From a checkpoint of a small mixture-of-experts model trained on Wikipedia: a softmax router, 5756 steps.
Below are experts of layer 4 (counted from 0) of a mixture-of-experts language model. Rows are named router (the router's row for the expert), down (a neuron's output weights, with its number) and show model dimensions 0-255. Each number is 500 + 50 x the weight over its row's rms, rounded and kept within 0 to 999. Numbers have three digits each.
Before each expert's rows: a language model's description of what the expert responds to. This comes from a sample of Wikipedia text that the model never trained on.

# expert 34
What it handles: Final pieces of personal and proper names, plus quotation marks, such as Charl-ie, Domíng-ue-z, V-ince, L-ime.
router:495542473454452469423606574532540469539488449432493476443416554476559511465544524505520583487495448510508556500534459537483499528504506486536568511532487514537443498440392453549531574537490487533523528562527447481578509495450525495425447418403510425460421471474552577424545572532476431468580559423425522413589497485543434473467530445542491567462526542398483518443505453452517401538502512552411500543464496475410582449513540468553448488612572438456567426484407527486561455509396465495478533538483572513443523510544444516535488542458518513488478472599458512563487535418571438528543511590476486461499418551419530530487570489523534548508508557555588470536471451449588400573403573531554584574465530448537461466550566517415543607561564572537463572493524500483526491550527516
down0:429569572478527496497485534513595464479515561480547555580487475459468582468473531514510553538622481512527404416506490560510496495535588557488534529521520541518499441499472488523472461544583564536489514620608521538477496544549424501397532384551511508485513628535573575458518533553495476520549421473504533363530425507485462449449444488468448552513471546591412426561558453553473582542565570537417492535517467585470472441501527448552482443608538510480499431489562511522496487445499416527463443467516464464524442558570503564531375488522477530483512462466441527492535575557422515511658457480525502439511492517515484500464543505477469398518496439457489472550534603536521537398416559476507470521454445513482505511455591533556457532479546408492508481471489586494572528489419591
down1:514541467453487543474534568490493474439499435476516515517573536463506463482464448518565506468583483435434527452457599404525495441503488490528487516459438511488477611392515463478399495492502501553538566496496489440527468595523539443495577575477513539519607439456442449452510486437515511469522488519586455528389471477440553465615596431485599589511500418504491513492580531449476405510620556470553606481417539531507541539533509496413457510499532538490449503485460400480475522459539531527429484444502514573545456469465454434462439482417575474517559574510654537580462496532598497582518435488470460546477538552519514561526515459633572467438492498520523455543463440529504517515555443514456492519570503546475550523524451476451428385588448488415514503441526411562526437559520490
down2:511482582594493495548548442480456518615457504480496422413507451438537461471454473496550460437488507470462462453563463544432484495519456518503486546525477421503394479577558520450459610509550539480559417552583556503516431546565500501566399511470482517506490501465415550515568540479410524422559471500477475478554456530481583436480470622460588429507548448597571439533639478465433434458542451468474477586543491485558471608412538498505527520580484541506483505492457527526459498463494543508464517483508429516476541580546450479499415472419547499419484593493582486481511500492395506472478508541555455466452444612433558560501500475373542443434542459552496529587495608525537513510499440494471499540507467468425538513511427502499564540474597495428588412483496493505549562460531422
down3:430459567487487612479544554561452518487393462450545545549474414492492550471501432456402526511396548492380520526474474473502482484549481473630442488514416440541599501530566454555499472481593488528431516540507602457550552496519543527410409617456469444512464508479513435484592471457512425449454483460521567531489536489507593503476495525503502425545441422473468397491466490543533534555524468510504575504413383423554543519475470560496482534406494484477545469479553486584537514539449424571497510482502471462511474491508517477436473526580565500546459481528418540523416572486559453454461542396509467517457645463535457474447402535505449499562598463536505566469473504519540449499600558569527493461480570417478576514557457497461512469476567552567496536507446548563579498536535525
down4:465454490565594551462590553467484524604470418484568455584515584473394471542530490475508503555523476390519582584532539518492526441536580546554525549535484471507505483503508405529463493480438601470414506466521486456468485550572391561448525473396566494521514500524501598483532599501458512538514458606499472520568557500483518544486523551530456522469509446459532432573657497522422598485418532406580532539525581532485516476481462509436534501524538521542542535454464420570551571445545503503521471434515543483431409516546537583457540444528520429492523531532434546550512445482472535428601491515429576511478510528477472517479548533536472547504532408574404495469545545492537410519498488529492484467477497459565512504575480494503479540407489425477470469496339446475570589463510581
down5:575523553532472509452433491538501515441430477557586571520518382516468557556506528444490419531550531478480505527454488633491427542522498521497580485538474519429490476497503514535482515454466539473465463497600602467531511552511575516582458391548545549460551508526462469560536456551568507444529455503455420432529473494484455466493528549489555468430530484393461497496560550514458484526573479512379448512535411490543428545472493492519540482471535529554518580466524564515442468480488436523517503493493502471493368501565539443528542466406451526542506556576491498501585406472449538512496503585540382511482605511414578470431437491465394564453467521405497497488486649556496446469517422548561490496523568451456530407525445430523433509556558503563476406536497532466535665503447516
down6:589551531496456491481408480541501455518554614485462567478484530557495545506436496555465496496581377593474514508465464518436551474606477442503433567529435480610557480513502450435414550547509441507463478505532545542501399547613487502493536483468516601518449527506429465485492522486456549496461427514502515451428473516461523532515486471501515504483437528458524509498469478451486456595476422457504562592556534486496526462463499566510520502514541482521387511481479443459681511490515482449486470589490456494500530470503493473523512516546468545540453448566584525448418443403584510447534479646589432565451448606583427498521456439414557586557496440459498559539568523590432561493544509566495508484469491499429426498510553631479450592509583489457537525524497526447467551497544441
down7:440553476520424513476475561527470543476525474522413456425558576504560523512470434509537513541508486480545482488441433565475467493560513538502592478489472571554424443565586547500500491603550488478459455568447566533449476477439430504530426525550532557494398444486454465413558488576513475522605471524421511602514512498531476510539472502437455551416524421557443446546565553516557466529505438487480520439594535464511509516544511598540509468526435509517376507439546428495514480518511518570548451473485444589622485430486467573586428427463537468438494471529556550467515500466558491511440451444575541448472497596481461509470464554506482471481497493506495586643436483427469575454489531475452489577582561494353526464482539553588575438521473447508529577578445533554558490520556589
down8:489563484487503497571494489466586522489486483446521450426449443553593580505572490476448486535493464473461508558573533510469436534520532461534509461527451545494488490479484463500496582440480505528450490551629405474540515543445522518529472501427542494456471520534505563434559473462483518388382481493497454534598413521340413568446440605592455515459513565508496533509558435509398448495573520536450516445536468471528491612476540511524532538465481565491519586432568525529477553566449485518406403589491445460527507437547466534481517532473503511444518512454554465480645537531416509319500491491566514557505469479550497527495523493441490561477400404525451472491512548494574584580536514524498521520527483461356568519448431546561526481482491548476431511473497527484571563491490578
down9:481569427477547507443485582607534460440494409474603477444522474411517479494480459430517486406487457504574483486469523471446554522457546519424598526449473510622636453505471536444551559484521474569477475540443406413460517559493560544485473515487528503437521414477403558525481448531582510508527514501458538537487457553493532512473631558508464572464540516412579523477514529563537437464500500443564380416396448566474543521456572433534529469463481518465400450481500489555547417460463535466521534594546599535496538473465538491457566578399475451540552429543544510437519538616435493426481565471530521530565499500455464531498567487544578480533503485549458488481530533473452533465506494479389560450551546468535436455498527483527475452475505433579414494503528466604498414506495536
down10:474445561469538574570427481502566510587410509605511542508480521491426437574511503573576463503438466449520538526491492517412462484546471505504519543468418512501517563562558553558517590417527440462544515488441504535504468580571488485552402528425434431595543442607511545547512460427386577517491557362511409545466518453551475493549546485507446468521462488590492491480549481473528566471440461459428447488574549501500609471473447435418520547409454480400486420507497569439472443564467458462386542448499550474437562501556457427554519536451519540484554488481511466436469552495557478506477497513463446413461534461454474520528509523487401442532549484544446504571424375539474499437424529488518527488498426474407541518387537536511488551553483543449490464583445506499463534463474490